Weights of a small mixture-of-experts language model, trained from scratch on English Wikipedia: 1017M tokens.
Below are experts of layer 6 (counted from 0) of a mixture-of-experts language model. Rows are named router (the router's row for the expert), gate (a neuron's input weights, with its number), up (a neuron's input weights, with its number) and show model dimensions 0-255. Each number is 128 + 24 x the weight over its row's rms, rounded and kept within 0 to 255. Numbers have three digits each.
Before each expert's rows: a language model's description of what the expert responds to. This comes from a sample of Wikipedia text that the model never trained on.

# expert 32
Description: First capital piece of proper nouns and titles, often club or place names after an abbreviation, e.g. Le(ipzig), Gr(ödig), Ch(airman), Al(mohads).
router:157155085095095139151141096090104150104088075143151093107150171134128180114101115105111091158163165119103135099133109103107148101120090097134155148156137096121113109112133106143157138136145167159144134091110155096116102130117146157118137113166111118127142112115152108113110125157128133158128159114153152149154136106147078092135100138141121101154102146161087100128106124130099118119144156084124098143166150157130134156099153093103112131112128161098113146112122140113153146153118110140136150153165155119101104149137104136121153114104099125086164104093116158105148146118108140136102140098128155142103128103117140162100122089116118125164134108167156132144153094146094130164116082132181147112160144164133160111158143161124160144115098144121100144197146156154161165121131108
gate0:126172145099115120129120146140165126153120134109124152167145145114104133121135113120116152137118139089163094134116117128151091123175108102126130131138144076172097125091125157151152130147077152154146134130129145121116109140135145129130145166140129077080126124087187166134166134160106134120088130142132140117167151176148147101134107115132107166140118118153140105135095139146137122145106128188133140162109133135128081139124129135144111129117127138103135120104114097103139117135161147100076087143089108160129177182092140120095142145112121122129142137143132128131154143125142106149105119168157114115063157152126128105125127112101138100163124084178125121111151054086151122138122129146133132111091143167151113116109121107067140114128115072114114141114118145149189108104172140
up0:119088126099207141108177098105096175170118101161146134136128128099126108116131105180144141127153112107156129144148129136110128140120143179120107151087098160125131119160103091122115095146144070111121113111124132202173158127068151128137106126115151137139152127124095066155121072119146116092151116146146151136115121166143145136141144174161115147099161131117115141124109072110101121125157138106100127130134151133145143113140168108157114147128150105123142130140135127132136169128161152149141133118132138141162150120121110135145140144102138149092094150125111135128111148120116135128124096108132173119176137105139112116095120082133124165147121133129118122150140173117154137130109170138101123129146154107117138169126098132154094111045111120147144126158129123103145185137110090
gate1:156113096117139115087129155107090133100109154107114150132190123155113137129131152135105135152129136133144128122126104098125115134112089110111085120127157123106160182126147127148130117129173104109115161126149165134143128119101155131164079154141085144165102128116154136141105110145146132152064121167147190099102167098161138063127144122107107123137104154149104095120144141115135133141172104119091168172150121115128128162122126084155130153164113167129113110161110126160127120158143117165126093155150106079117101115124122106115130120125112156148114127119161106116098154107104112166141150146176144129130152135092136116116128128111150160152129110153091180073126121120119131137130148103117143148140152122116115096109152114134136146161098138148117130109140139198141156053122089
up1:120100164110090099112095115142120148096087181146105144129184132147153138111115127137128099123108114167149140119122104110138138134086094132120137124102092149127144110141130082130162150127088130141149124099114087174129145138147134123123124171170123153089106148136159101140119173136152151134123121126156132143140130130067131141093175133150135120119150166149145117103134067120115168115125102090106141126172110124107126112108148096052110178124114139081164088143105145111102101173107098104122131104112181109090140131139157085144132117126106142140131111128087136149119129104111129137137117145111122111140112168160111119148141123099114106145096112130153120114156131120152129092117129122096115122128164086130117111125157118124153107172166124177093130106095168183136115103169132
gate2:104145138157131082118121125130132151138134088111152110112180107122115053088159131112072150116125166099135165100114125120147119117138137134154137151117121117134127123118115157131124078132163158125158172164105133143112166109190192111092140095108106153110148111189153157091122135117091131105148140134101155127134153108153120117100123124128096110160164102127144146144144156159154162139125142169131118112142175128130135138091122132148156143136100142125114142125113065126112143077108108137171124132156135168096171152155130089128113132121153159133131121130120148145142137131150162141167115148119153110137146166147129138083129181109126138135130141138094162142122127116071143119136087139155123107127129101178117147127100164141155129122118130118120105156138111068169115144111094
up2:144131153101149082128146091135106153133104127149163104132149113113130101129114117128132120115126151140139132107104100137152117098110165104173115137127138138133073098138102148129101069122132144130137128167123118151120151095118148136160133083125114112113158103127144150140131099149107141110139177152096107159142151116173118109153147159151121103165108097122102126085108110122098158125096097121129126137119166118160083091102111156115180181098091110157124108143156072114123109121143085161165180131121128140147160072161132103141063143157177147087126113124144101156116142154127127115140127174063140125090107134125162126099119142094143108120141157133134102146109128117115110128174113095142131118168130087142156160130115140118154148155100115125113105123122170112126117125102158
gate3:093127159134128131120092123088172150121094114081142123077132146105134161133135107108110136148149162160109147136093155081142138128099132110153142100171115079112114124093160106111140158133124110134092138125114059142137082106094152116110114129114129143115086113145108109094173159140097141156139127166100095124116104143104108096124128105155127119127088129138122099106148144120116110139135127125121094093124107122143113130128124095107143069130145133120115201121068123129117157110171062129117145144171159094128118141128132137062114110129112156137148122094150164109123108164088134122181107151116120139064103132110158124132128123087137154142113138163154137138115122100130142147111127146152139115116103142137150159116123110144174140131156170113138141146117133105113177105137095
up3:143110164152138144120121127119160114146100143094125155122073147134139146128112128106137092133151107116111153116159144046140159086163114130146134121101119094114158145116173140140148123132104145117112133152137087168120116148170140132140177116103111121092123118115123160105144114139138116134155155126157109148096142152135067099118071114148191131176138122145119132120115118079070137138096100108139114126108132122130107142149114145118128107098161127153138161128095129137101186137141107130135169169184150117128132123142093140087104116149053129151121107087111113154116103135082106106145079154172113112077123130103137096131123099096158148121129154149137124112128104118129143117095103134135126113121135163109114157122105113122107130176119149122123144140079086090116130130120131
gate4:160132093154097125153119109143139139116107091130114094107168092136093115116137109119156123136127146127137146097125164131119098120148127144098116163096164089091113093130131125163104148166115141123127100122117165107182151163121151176123139092141122117089095148098088111149129110139155142157122131112151174159086158128160140118167132126123125123136142126127091098107148107139080142181085099143155113092159115125145108124080099106153091132120143161152095123132183133126137119103144142134146092141174136153156128098127085138121122139147143062127143173133131064129132185125127103115135138132138144145087121160165107118109097126147110117149109105133101077148146092140151115112132100107120093116095162113134095132145122141114127080148112065109150135115142114121142127136145111
up4:100143091129115130140127161174140162113119105149091133109120107148131115165146149104098101087124143153131114117125127139114077109145185144132132113117161162156132119123158115147102130116049123139113138149144090092139125134109120129158089127128067107133102109155146102148108098157133156121112114144112127120105131158124145143172105139084131109144146164136111143185095126126093127072086113104091140113129162161195113133119123127100128129128079154162140124132102121139153142114131126129131128145139164111138107116126149107152149146129081129087122144153120119089103097135140104133115133131160113088110149128149168115139151118121165189116109135124100155139119123118093154099139139128141121111163087106129097126143124134139156112121154103125116134054146155144167077156072163
gate5:132141160159137086142115121129094095098144143107118121127156152154164157118142156077127139108167145130115109117093114125107110147106141109099164131127097092122156148118102133166132150129081113140112147146114098099148114112121112166127144102112112147120137135130136154120114166161109121127075127126111127112163174143135144166123132139114135124175125161120124121122130129126127100091154083118145058119169121154096085133180139104106167154117109104122175120088121097107055121085137145124134084169141143120158131145131115200124118132140154139120092115108132140098121170164118106106137143144119171141162143129158187160106122132135142114134146154138121140109114140133111137158144116117161140103134105180115116088115074124082110115108127158105102144136116138149125172091117151
up5:116166170124102084139134108122080122138115157096149101142144100161152122145095168112154137114136112145124141160152178145122089110121140141089135143088146165155175095146157125148148154140099125085125131143116145115123115128142126104124137142064120110135125122118180100139119151150098123132123142155082184136112093171128127132146106113114084113103146159099117127140159129099102143133088135136097088123126133115110103081129181078069159147105089134117156154141129082078120122112123145157134113161145147173152128150124108150117127116081130178123120111131124131123124122087099090117105112150151113145139111143092102094115138108089145143155160145138128080118106150136150072120130134155146110124127124132123139105111084107133148160152127114115119101111133122142106141088100172
gate6:153137124095118102100105107106143147131143151128180082115151160121146135112119110157157134163122175097087114111106169125151167148103104140126116158139123116102100148122143100160140176145101162143176146135178105131178112135119099135142112092116158130127110102095122111199135104090112138137145139112140093149137100123075105127126123137102102156123128156128130159130167087118125144160090160126114155129117127160100105117111143133178115128124114120073114146103143101148111106117154124119117109140133101156135138153171155156082076151143057094116133174105144144094066101126123125164139124128114128137144146147117136142114173142147115129153086120116138133142150109109170119122123131137142137135141128112141130064122128108105109127123108112149143137097164150085145128153170097
up6:166117137127115117085150141122087157122155142097163088120182127145113132112141113155176116093128102091116137123110180108133131121143063132140121149128125126101122134132138126164078125150125099098115138154175160131131122124105135128137132076143165107121114079112113093170130125112131095133191124107150129096152071121109162131137143138139099129120131126140124131151171132113138172180100148103076126142101134133114125161103141133126127121157153073091112090161122122128150137154130169143126117104146149139119102090163157170056130129127110132145139151125154155130152113099142143154138135116121147145189133160112084099133169104128135147090098185121131144150159115131117093127129134155144111114116136133153128110111136118130132112104057162142151162141134127151123156130126122
gate7:186119085061119126097151108105138155115103115099119109090155149099118130162168123134100123151136122156110157116131126125076154116140131103111125126154131124153133101093145104138119115148140121137134119128143118151146114093146130134118104136151141120110140088129177161139168115117132115121150152162148113140099114111151114141107124149121153067138157151192137132091108136110082124110131135119093192102156118102137181141095155137140158153096154137136115102107144149140110125155090098106103145086095119123142105146128130103144074111123107137122109114097144156132124143135101147115152140103086151144115147128139069141160133118121148148138148161076149119139085130157121084130120129095093181152111088110157149091101093115096103111133162130155143070123137122147175101123136131
up7:127084117130140082125164102116113156110121128131084119127133106146105130133135108111092087170099161158113113098116158133136095132153145093111117135125102099132127112104147147108164138119123125109136157128166146094131108088159149101089140141170098149157171114080106167125134138129135137119116124111158101163086113131165142151123120116145121166122133134104109124097132128129138111094091119088081169142135134134147183125129122176066080155137103135132086131090127130140154145123141157148154128122123124142166089122148154136086131111117123122108143125163133076127116136144088109088171132118107108153135159106082145140182127114103130087124127116124135156152116130168138116115115159069152128127130103114133110106120126136134097123112161108133093085132141165179173131096174169
gate8:147127108154119063117118103085076154116118115134159139137101141096145138085153138091129130119138102163182124134138093111132132126077129112075126116091123134086142148131119142143131106139130102147117145116130147104115117128108158170117153166110134117169095156136109142138124136121136140135149097137095200158124124137130085137132117097140106167101127173123152100122162103149154146131101094113119075166104114123068110146141124127078136175128138093119140125107161139103136124099130105133156125127075099129122150149128108168165134095136102092182131131107059106100107121070101121116111111118117133142136100142149148139153122086156105130143139136126141106111146087107093142107091124170118126144135121159143129153135149160165126140175146128132119132103132130140175138130104106
up8:139124170104117163138129149154154140108153119123097117120171127140145125133114113173120104087133143098108142128124186158134119119162138153190133121169139109135122145113114136104126113106145127137131145148129101150124141150144099111137113107108134129089141101124158133092123127141089095094106181135117055143139126140132167106143123134123136105172112100123101174134130139130113092131137156150137178115147123142189159152107141132152100101111153168142091143145104108154128150152123124104136105116175169104114089119103131104132136135076176157113130146151164122154122121153153149195155123118140091129117117084137155116128160157095103106146110178112118139106082134169178128149175122100138124134098109127131130136099155129113127094091127118134165086149087107132116089150147137
gate9:180161114121127170105114092083095114096118105149144093098168117118117156122153158125128093134153117134157156117094146093085078113104106144154097119098152095112136114147124158106117141127133112140128125168124095077123089115121136130126128101149131117116137082152114137143154129126124140115097144100076126103177156077109092075100103157147135122117111123144155084143142122128160133157134098145117149125164085123149104160090120132095121101120110153098129123094094156117115132126134114131154160136097158132111134086115108131145166121077124150126173142146160125136102093148135139136149110135093169104166132106133117133105178136139123104127175122140143076120152148134140160114133110126169103137155100165104143138143121144118144113095104121153122148194113116121124191127104135
up9:153136105162109151127116129100089132104127118147149121108157130096146127087135187130115157133137136124162149067096134116115122126164084130121053163137142086118151136152148157128146145133123129178126105140131122109102100143091105152119075119135131107113136101097107132139122114131116142139107107097098115146124139111117089075115098141088142129107110140152120095147111136116174105153171088146125145146172098126146111142088149099114142126140109125107098113088112159125119120126104107112138159138168160118107124112117118102173111150094136137138159108148125102129099125128126174089200158145098165104157121099129106132127195163124116110130141138124115113149120167140147158129172119155137117171140094155110148156147119118132147158110178136115136145159148123134107173138075102
gate10:131086078130099147163143129112126115071142153088132149110146146157167163111132075090141162152146166155118131163175115129116080121135091139154109138111162103121116150058098126133133127103100078116096129113133138093116154155150103148180137067163149102089101099154173093109134121092120107132120108086143136099135104113131132144136077112146119129140101141128106132091142163106152125136133131098149088130143147120107124119125154152125100135148105137115122152131121147137118118146104112123075121112118127119110122138075110104111156115126089124100131173141108127121161144138118147084186146140110120143091104112111141104148121131097159141119118103152124109125131129121140095128097147165117158155149070152129101108139169106140123143139134072114131120130120128148106095126130072
up10:151130151109104157134141092107154088131145106157125103133125114132181142161147131128150148156156177164156157141136178117157102104152106156128119149117107143138162109085133097087120126144130103102146156156123169094101128140128118101159146082106112163149134110174125131130122106135137098137122117094136151118151106142122076137155101130158151130135111143138141121109098112132078127101135128088138099163140173139130124155108143124120127159088149130106103094140098108148108173083106103105106104139091142118143124158139131111133162137163105171108103151147073114124114152111129089157125141154113113108092177191113136166129124138106097131109089128121145097088136129128140143131112156143138112183162065147159148170130105089164091139107149117104142120132157128110110133151144137
gate11:168119131121085102173161128080115108121131169103118060154153158090144165137115145143121152162136128139117141139134168115159135113137093124144162163123136094118121116132141133132071125074107156120113111147102072091126118143129113145159162173123137130125170113117193133095091116149125120158126158112182129164124134065127124061125132143137127131117090089109088118104141108092113136100165169095122122143121129125168104166134140109134128130120145131122128119108125136100099156116147139158171142133124118121171104114098121107129104120121144126150117124152159086156132164175094123140116140129127154114133138128103150115125129144119099142125111099138153133155137091132081104086123141072127147141124167136146128145113143146140156160126144131119083109144102101142120107107076162
up11:192137169100096110131109147141149116124120192103162078137169152119143124153110141140117123145162152127167167154139139108126139119159114122131116104129132155157079121156135188082097111107116182113126081098098071102117107100102105127120151135079122122156197134101178143117108116148104145181119156125139122151098125091130110121098105169107156114105101087128092110117115156144130127145144152127111131154141108141142113094104099145156129160118117144100090143079110129123108110142160095127137164129113156108156094102135109119115099157080139115144143105163131098188168137167140135145111093137134129130142125125154132117093110140143135138110119122135122124130164142157107102115124125122130148132131177141177113117114145121124174135117105142144156114108109133110153141121117142
gate12:146109089154103147140113165141112161143135111122139089145139116134131107140072145127144111103118144071133104155147155079162114138128104117146162077142122176132073130123095118110095163092091164118122101151133133118095073148129117133113094135104146122112093132137118103135113153155114150148137140132179138096129117089146138136132108102120078102103111097123140139110113127163104100134158105123098144125151106133148143109105109145102104107102104167107133119132128115136139115092078150180124179125166134135121115146128142195109133133128137134117175092150140132092161099128136119118118145118129104152128138108186126126157116149099106177162159123113143070138141048101118116094122106150150148152151119154117143120112168104115104114145117163144126149106155156151108102147135114
up12:120164089123145141154115085106109154136111099109124136143128156136107119118113151135148137103132135168106179084098084142108126122120132127105116145143113086113163139113126166122147129161149139134139097122122126164164117085125096112185158125154106129107170123111123173109149089126142070142127135132111096162134115141100118149121118124143095138126136162127105125124120173113146160112106116136142095119091126129134173157128221111116121148166126115163120152137123139131129111138178100113136087165100161137174128101136161131155107130152120111181098136153092148133109138141075102139135113135105151148129130126137129123141099115148144095100132146113098186124093169142097185154088158126148071102103132135119114137135110163121157110130137112113119113170106129103164120105083127
gate13:146153156103096162149127112112136132139157106128153091131177150132108155105150138143116140153112160154092161105112149139156156078092170137136120174142138159144167142100148097148110107135104088164079108132140119163085152124126135105103126137141104169165154143154150114128080120139122144131138137146108121147173125093133141126090151115102119136120108151168146145132133100115116174122154095106126114128096181108108137122152139139184114101117108132114110127117149105131130133104121063090157089092110161188123155104102117145126136138080131168093151109125120157143143139154137133132166134152090148134118113150102089110145133165138126152080137154123082097149140098163145167079144137126131170158110110127151146092162132153126146153110148109129168130137140113114139125120159129
up13:142144141122150141149145132133125113175094117130135173127118144169143101128126143116138109115126151103164108136121115098133116152115127122126149096117103065140135140137104144144109129140114134113146121135119152106128138112162145127159157109111072089103168135084135150109159185139139118103120120124125161112114128117094153144126071149135119128143158111122129156128144118104176153151082117117158171084161101095109143117119101112097113110153120105149115135080162137152146129144153140166094149104119091114126096097134166109155132137173103112107119133139117112130083147099071132145091148091160144162115131126104177158120132134145149122168148183129180126157161103145109136155139121167110096112160128080096119115129097135119141064118181121144166174101124158156138154115134132
gate14:126097139158116135124103124137101140157120118173111151098130164088104158054154093125125141126199102067156123133130116144147109143127133102143111128111111129146135129109094126131117124127139146139114111093156159104110131129175161122086103078128119144164143103118106090118125181123159160135081125081103152102153189142073124130101142136146158148154136162114152094132075113151133162098150114124113105146127157084089175141124110116134144089134120135108167096130124111103109138106097122104146127095139102142114112160114095145098129119133104156123136156105111149105106136135145115181104143144153106115130120081098121120158133073153092126111137099126091148158136124132125128160143132119132156103157141131126145123086127103114127123136158173105133088136104111110172146113146131
up14:125145140125109089147149090128185132103129134113130106115158127139177134152129151188128094143137128146120117107105188093136114107117094184103087137137124115111114133146144141131128156148145109138130143134080079143137150134139104136143153134120140159107108145127113167133134103149156103147110115111133153122134086131200151135167118172136122092131127111107108157130115121131074134147087141144112118106129127127129077100125136116113150188103151149139145122094129114167150125123118188156082110160136108136134076087114179185132114136171091117126112077146117163145123112119122124136103109086096134124126172113153134155098136170115134095133140100134140124119097119124137122139152165082129167119110093098083087102117116146139119143123094113092128141144127123145142134112137088
gate15:170139148142138123115089094119124081108074129165121110154133149094183149120118134098070093115101146106134133133125094119110132121156098117110117108089092111103121109143114143116126127150105192134133154142135135132142169178126148121123123124142180161119162114139154109111148132157142111123149163090136133115100137118168121093143182130124104169123166123114180086128121140095146159176109116117127104137118125119159106151100163138110132134192097113109110133120118118140130102103110127143123133144102142113104133129157135099095115108124106125107154149122132163160129098110172143144112124135120106149117094166123149104109097102128146091134148146103094085120125084086083143118149141123121110111184105120129144087113195106095144119128100087123088172119144113136122085141127126
up15:153115148149127134111095124121162144081076141150112112133145130081144132108110117154114133128109133126101132162127122129147114132153147136111089111114107105106147150145140135153118171136095206132134133117111118122108146113118155109077108136127181145132200128188134125129126100139157104151111089115117165151122123107127137126122142168139110128106147083150136115122122119141152139154119124103148138140136120118131097144134154139070133150113142116119097124119134117138133146103148136153091076135175096138115131167139114141110122095165100139078161145159134136135157098122122120115147114123104126116071119149157129154117100170150121116132153114047069099105114124128114164149133142123132136089162081116110139078114122119147105173115082112209110121155101149148139124125136157
gate16:165120098108108136128124142093125131137130145120140118111152156118136165156120160114163118152108138128156153094141103132146117156097073101127144145158119116155165105127080138125154121137082127132137116149053154135139134133105098135130153112141112150124118163138088110156115197097122163133095142150152136106110129090172127100071142126093161155104164110146086101150172134101153178113186152159142141127124171111109119104107113104132107154126150135114171149133149154136132109153118107124152119118108136100069088132146134128139125118103154154128140107119190106161109139126106090137185091083160093130141157121125133112109126100151126096149141132110155114111163139130120149151128103132153123091125126163102117141149137163142110160147129112148116131179153139152113132097095146
up16:112126166124129116117120088148132088153127123137089099117128121101137090097139104171093126137135106109139102136105153152123144081169182130146163058102130110100147130119153120069102120150142123111126121108151124114097103140164168122094088174125140098160112088113142183136191094148129095132141119111111150106149147124112151121145104113150105108126118132120148148091135105165112126136113098106135105143141095125134151131098145126135155103142130146139158084137104119124105115099113172143112174150131111157140131130125101116112139106173079111105129143109101159123146137116118152115091127156095130148122120098108093105185150103105117125087108109142152120105122132155115143067127179122123100122098166143137132071107148111127149100127137141110123114073107125091122093147167118
gate17:097150081093120100159145121140106153140142143177129162118128129115141188149091117122126127121153123109105104114101116131111166151144084119098112115147139098164136105105131135134139093176145122168152154148093095117107101132169119149153145129137141090120112154120155106207145120086087117148171174124183135110107090138145142126142105112119143139122123131124145140110152146073096149158146135182153128117130136158119143128160137085139146084154131164138149168137169120120129133110139124098092118124103136162130110165155104128123102103142093131133150138081122146113147140149147139116098136108144166118138134155115110102154079113145142147129076147156114124108113108110129084148145118145138153125145104090129128098104163159186107159083083125141171133141109144143129134134103135
up17:124111134119146144082172133129155127152092142112182142160130170165175084122139091118148142092127092112121129166134126105156126186127141153120087113115120137147144120148141151136143113149085165094148149120095112094137086116151092124128137132096113135146110143126128121130125126169165160167109123107120158133134108154207150119104118137141125150124108111120058108123098118155192126156140135143120151136129117124118078155138155108160145128140110096057109169116147073124142164130131118095127123124141119150144167137117075105095119153143089128097102141105113096141102136109128109121144118147159099146119140142167168160139109146146096112110102133158144122112102118176122142100127162128110156113098138119092155150104102112125145145076110141129100110114135111139115128113118100
gate18:148144134152122118164119130135122163135088108151117104093097136138100095110143108103088081126152148134148122122122106096109133078140121147145128118123169139112128132185132097137112101139134151119118133100113055137144071128110144094147105139133126115117128115127173087136153147143179140132098147121146107127160198095101129124146131089102155135113131127138115163125129098144175124110128193143101129122133132126145105128105127143099111130109089146164150145141145158112152112147146119144093151141128140094162102155152107075133081145132134124115113146139072113133151141086121131116154142125096129123106132128105126129098122110154122077092133123072208140130188108160134154132127168137159133105120159140157119122106116129116147195124123137129125134100109130088140154153095145
up18:120138121142124123162083113144141084116139105161169088144110114146113106089094134156114144127163124124120145113163101111104141131130143120153129172128171138119124133191129100161106120103095135172091138101100092142144133143153175131109153093148114110130134137149143156152164161139135119130099113116128123148143201117122124141144103115118154153134121089178120122133110164138187119101100150137101144130146118139102124130083154145140124111109110122137090105128103129118128138142145140139104143154151156088149112134157161104142117099129144100109124175129102128158139103148120146109128117112127136075106151093116149138126096153172122095087131124121172166127163107168144113152151128171192094125117124131159095143112168079114115153121109129124082086098150125105112190133092121
gate19:194163114080089164130086123119141186103167078141146113146104160110164147087138128175105125108143088164100169109098146132122168150129138133122110159165144105131135121102132083142163095135160136141088142113139163104119105165128091132113143088150126143143151107141143119123159104196143143116133133147114086109153129136121148097147159104127110155104152117113098113138139113079141163186133138123134086093118152157131116120113142105131125131137138164156133123134146145108148065147098168098108099110106112116118127172153140108118134128174137115089131120129125116093126138109131135105107124157135133118108139127180122188170108131113139115150108115105097112146156131151161109130149122119129152164146135136099142147144132141149161133117106140144107136142152155105112122077127167
up19:097147120108097153128109133126119116118150090118101119102117116157138117097153160175136142078121103130084152118111135120141181123137161155138127147168126127077117151137146103116148112145082161137114145123129148145112142144140097109137191069154107129106168096152092122144161137152116119138127123166120169125125146157174143113139113097100108162130122129149134084087138105114157127165128151136108130131162182134095109124129134150095108121136155114111111134139155128088189087162146144112079092152121107100154148120154111141144141113149132124096142132141121115132101155174143138117151084143148181112092123106121132185134093084128125147102117118091120123139140137147158177121123096079165158141138133151134144185127144114152165143132166123156111130102137121101149146127096133
gate20:141127125125130148122141145118128147114129135150152125107170145118121096126119148108101110133061157113112111099112123116155109183140132130144120100142159140154161115122105137157164179151107172161146139089124157142153139117145144105108131123169136157147121104115126149123113142132147134132113174119120093132110142105138140128171124140163122121142175151083095120149096125160135122106156155124153169122125136163116147155142139141140136114123157104144087108103133138113079148128105106127108173089133120174130121097146168176102101120116186155179176093191161135129151125103134127118150126135147160133124145139113108114128127082055111141129158166125112115100150100127126148078128106159157173097101137144163170136147149127106184128144166125110141113158142145109168156107109130
up20:115138122109127092150093089119144109169083133102153130075119106139155155154087102152172120120126158108164143129171140071068140137117128130123129153149098159150151082145127107126097111072133139162108141154134112088107143095194098113111131101141136112191173152136123153131122133106156111140182124145092127127143141115136127149096126127150130118204168106141163105135138133078159152130105088120127098121115112148124147142139128126152092144157141135101165122094120126121146114168117122121117136121133144136102126107113141127171156146119126107146092119093105120101144140150095137089117090135124155114145135106165163129112099147106145167111102128105147118132132121151151126160137139152127181116111151144108099122139125118158108109127123155138129132105127152137109174118058159
gate21:123143146101127104127119119137094130142144128129128147106150120140104150133129111116123108139140176107080152113155104106157189180128129123141190116108143063110104058140118113160126136102093140121137146101136101137139123075127123145122132093158136155143174123126132089150085153168135167187191158117090146153110142107115116125103153116159112166126165130152130097130143142131100151145117127121112108110098127129125144146101143084134133116155158155104122118142099174130113152104126107146102109140123153089148156126178113115106116131152108120142161124117108119161161147145129136108142163121135121116084074128107143166150133105109123127138119118137149143106165145141100112101174122166186122192102146122141138116088122187104094111134121112134130098150142144120129164122140125
up21:140125141137158134128123158119124102133120117107146124150146100110097116121163117115149093127140165132094110102118146129117181132132130112147150128091156095136100079075161135151153122135149145124132137153108157179093149092142113138089143122112139138151159153136109081147107172144105171114122157101137108115118143119096144146114149120146125163113151131139151091148157150122142097106143147118100153138132108116122155124112131070178113148133116155128150112151079131104118126119128131171150135146071112107084081140126103125113150154200107122152129125093142125116146139079133141160130175138107140110096095128119141143144155089132103148179127131146128134137121149127153131102152062158158156126091151107142115144119123167120077070138131128116163123136117109137123215125101123
gate22:114157078125093137121133116168148116106116085174146127100146139096167137108103140131110071113118097137124193102125143120148115118103123156104128142105110080118127111134161123165097170101141115081132125116123140112156143110126155127109141116143079126094115130076133146146144104108126129148110125109127142125106108134106125085132142161145105156103156113106108163138108149098116144156105124093095136168114153172149100118152174118138143142078133092108156115138120186125173108146131089148115101124101087127121137131132118110128139164163112156112179107145105141105150114116146138093135060118170150154138129132145121125124071161076119155160099088137121088118117118141140132075131108118101138114110134142123122138111121181106134076105109100081114132117150145119138147121129121
up22:133165168078117155091120107120138111140086070173115127111150143125123105119095138112135105166130140131180148111126119136168147118150130132109114137122104103118143125123170152135083147098143132114131085163085118101126123108139173138108147108117108115076134111107104110109121102128167151139125124075144141138119115164135143090114126158125153150136145136144121129154103101126124100150095103120107125123116161154140123116136136143083144131069128096156127105135103144114198134100119116146119133115081108130100120103132136067133135140138099166111163136142089142084135122114172145122140098183160140141130085138142101122181066151094131164130113081133154096092097138133115124086130116095124143133073136119111130137116101126100093076136118111099146122107149164114146136125112132
gate23:152155116153070142162130088103137139121117125131092144105136133096139150121121123120116096155115165148105127139094116071140119115113117085132117180145214147123105111166115115132142108096095145185091124097103139105142129107146088125122131130127146153138122152120163112090106111136165143132126140096167147137151118134132130116158117110098116131137106111120120093136159119165182103154129112123121157162167150146104140147113168121144104091143078132118155123076128099147126091122123113116131155124124153178156143151080091111149098157120147124153099155104083120123149149116134091116151136121080108177112105147133087165139113112169134132149147140133147098141151155108127139152119176101140119128150164117106089132140142135074104101131136135065126122125166142144133149126132129
up23:090070137120137125142119133131151144119141118104149093149141079144123136141113092156131110134113114141129106090108097109141166119092188143143183105101102120129145173100124114130152122151123106111069130140085121125106105154107160134134136127142117113173131141114127099117121109142097095126108077148140117154112119109107141118118131126122102118138155162082155158120087104106118141139120120174139142148111115075117146124149125178149072124113119148146155113109114148100123136177172127158158107119167145116139154138120128097129148150157171132128131109160134107176155111130138153113124197133184094139126124126093136087152138133116124132121134118092131126113128133078140095126110145166180200159118106138146125153134101126148150142102079145183125094149124156146128141153126127
gate24:151111171148150090149114148125106147108087116145116154092154159132112119113120134149135126101106134142106171136102121132122115107115117120095135116165105090123135117125103107150059148141116121141151171170101133166129147133133100145125113139132163185115113183147122161165146104145155107132184111129166088126124110123145141127128124154148103112141121196165124161145122113193073144138129143145140149125183177137118101093151153110081117121135163102109135150118144143163156131136110148133154113105122102168106087112137118117145124126089126140141169158148128171133131094171143150139114160123140127111127098125118079104152147121148118134142134152110164099114132125106136150162108134109137188171128121131149085079125155105116128127111095123128105130128092167116141074111127123
up24:178123186122114122120122146114152141152122099075167155089138156154140113151107137129135098118104149163138155155150115137116132108128142149099126150123134132115167108146141102152123121127137122117151125146125134165161156144121105122138127125124186145107165120162124160183113184106138146146155132169125097126155123168160100155096096137128159163127096171121141150131119133155130101072165153094139136144135128122108116086127144110138096127099158117117137172144122152123153101102145159128113093167124121081124101121134172104120135168100146146137089114157093159128138098136134131111122131145110107109157101144093064121123131107139106159142076124096156117180153120138149123119060095135105136137130107124146113114092126116087155152077113117098118173138092163113106121114147144
gate25:155079115156108106119115101161117128129070093163122111151110129133146145147078101138132117127112095155111195170063111118208067142095134127137136138132132092131126145113103127115136157125104131120136101109066149121124169133087102129122123141173119127143143168107128106102100092139119095121156109136119150127168140155109161098161100119135132147112148184133080134110140154118101167122148118125165099141172168146112152161117132122148103110096091110139154109117130117135180166139150133127138140170145097132143156122122160118140124164110072123126119117121136124118088136113153129124096120118147142123135133127151119124175134149109098136147111080158159149148105116120150113122141094097131096096130119154082135134130150140110149098136136094110144133138118130115100112147113080
up25:089121122070146107110151100138088054118119140138143140075094131150134148095152116124144131072053111104125168132091161143112112085099141113127159139127095158134156118114089136141164127124119114119087102104134141155149137096093096115117152129124102151111128142119165127089110151141151132140118124124110127112087129146119125133119154153133110150122142143109108108117123145148128132118126065122065131180112153127087097109151133165146121132084161136089081118145123186100129130124163125078156125102167131159111104109146101127172176114138112106123136114130184129088176121124096105099125087108118131128135124148143139108096110110127089132133132127132106159144129159147119152151097120112124130162123154156129171109133138140118144154110131130099148135150151101117119097111112158
gate26:141091127078113131161146153124137163125112151141112107130160151156119119097112109112079102133128142136125143125140177138139141122062133130109128129140134143111133152144112123132079065112099126154084124107125127121099122132145140151168150110128149153117143132116180105138092138106137141175144114113131139143124138118124106119099180093144093113139122099145091116121085157093120128127156140070160166143141151171136162138148146175148121128120122124154145144139085150139130106120090116129131149090161109118166156154131098170139166110125145076100161144081117139124099125155098141126138151114165135123136143147175172140068106161124090090132090106160133123173108116159134134120112145124153108148192168166129145117140096168160146116131138153141099105113141133106128104139114138
up26:125113123126143103149105113102103122076114102144132121158124151131174114122145137109142106142116184122116127118148131124149145156061137125147122141154111162128172108111107156141117117128100149132133100131125167171199163136118114142129126135136077115180134131145184126171130104143101151109125147143158175062121157136109131153137187164134099131139084078147131109111090116110132147188111126131103074107113130160171117101084105123131146123094148117158086137129098096155150104133150135151144142095145171134115137107131144119161144139114160109120128128109121144111108123111126121106100109165123117089124111130103146077139133135154111139138183096152128133127091107117133149126157130137078137147147117125116123157151155154181112119147108138124147100123132130076120145165107111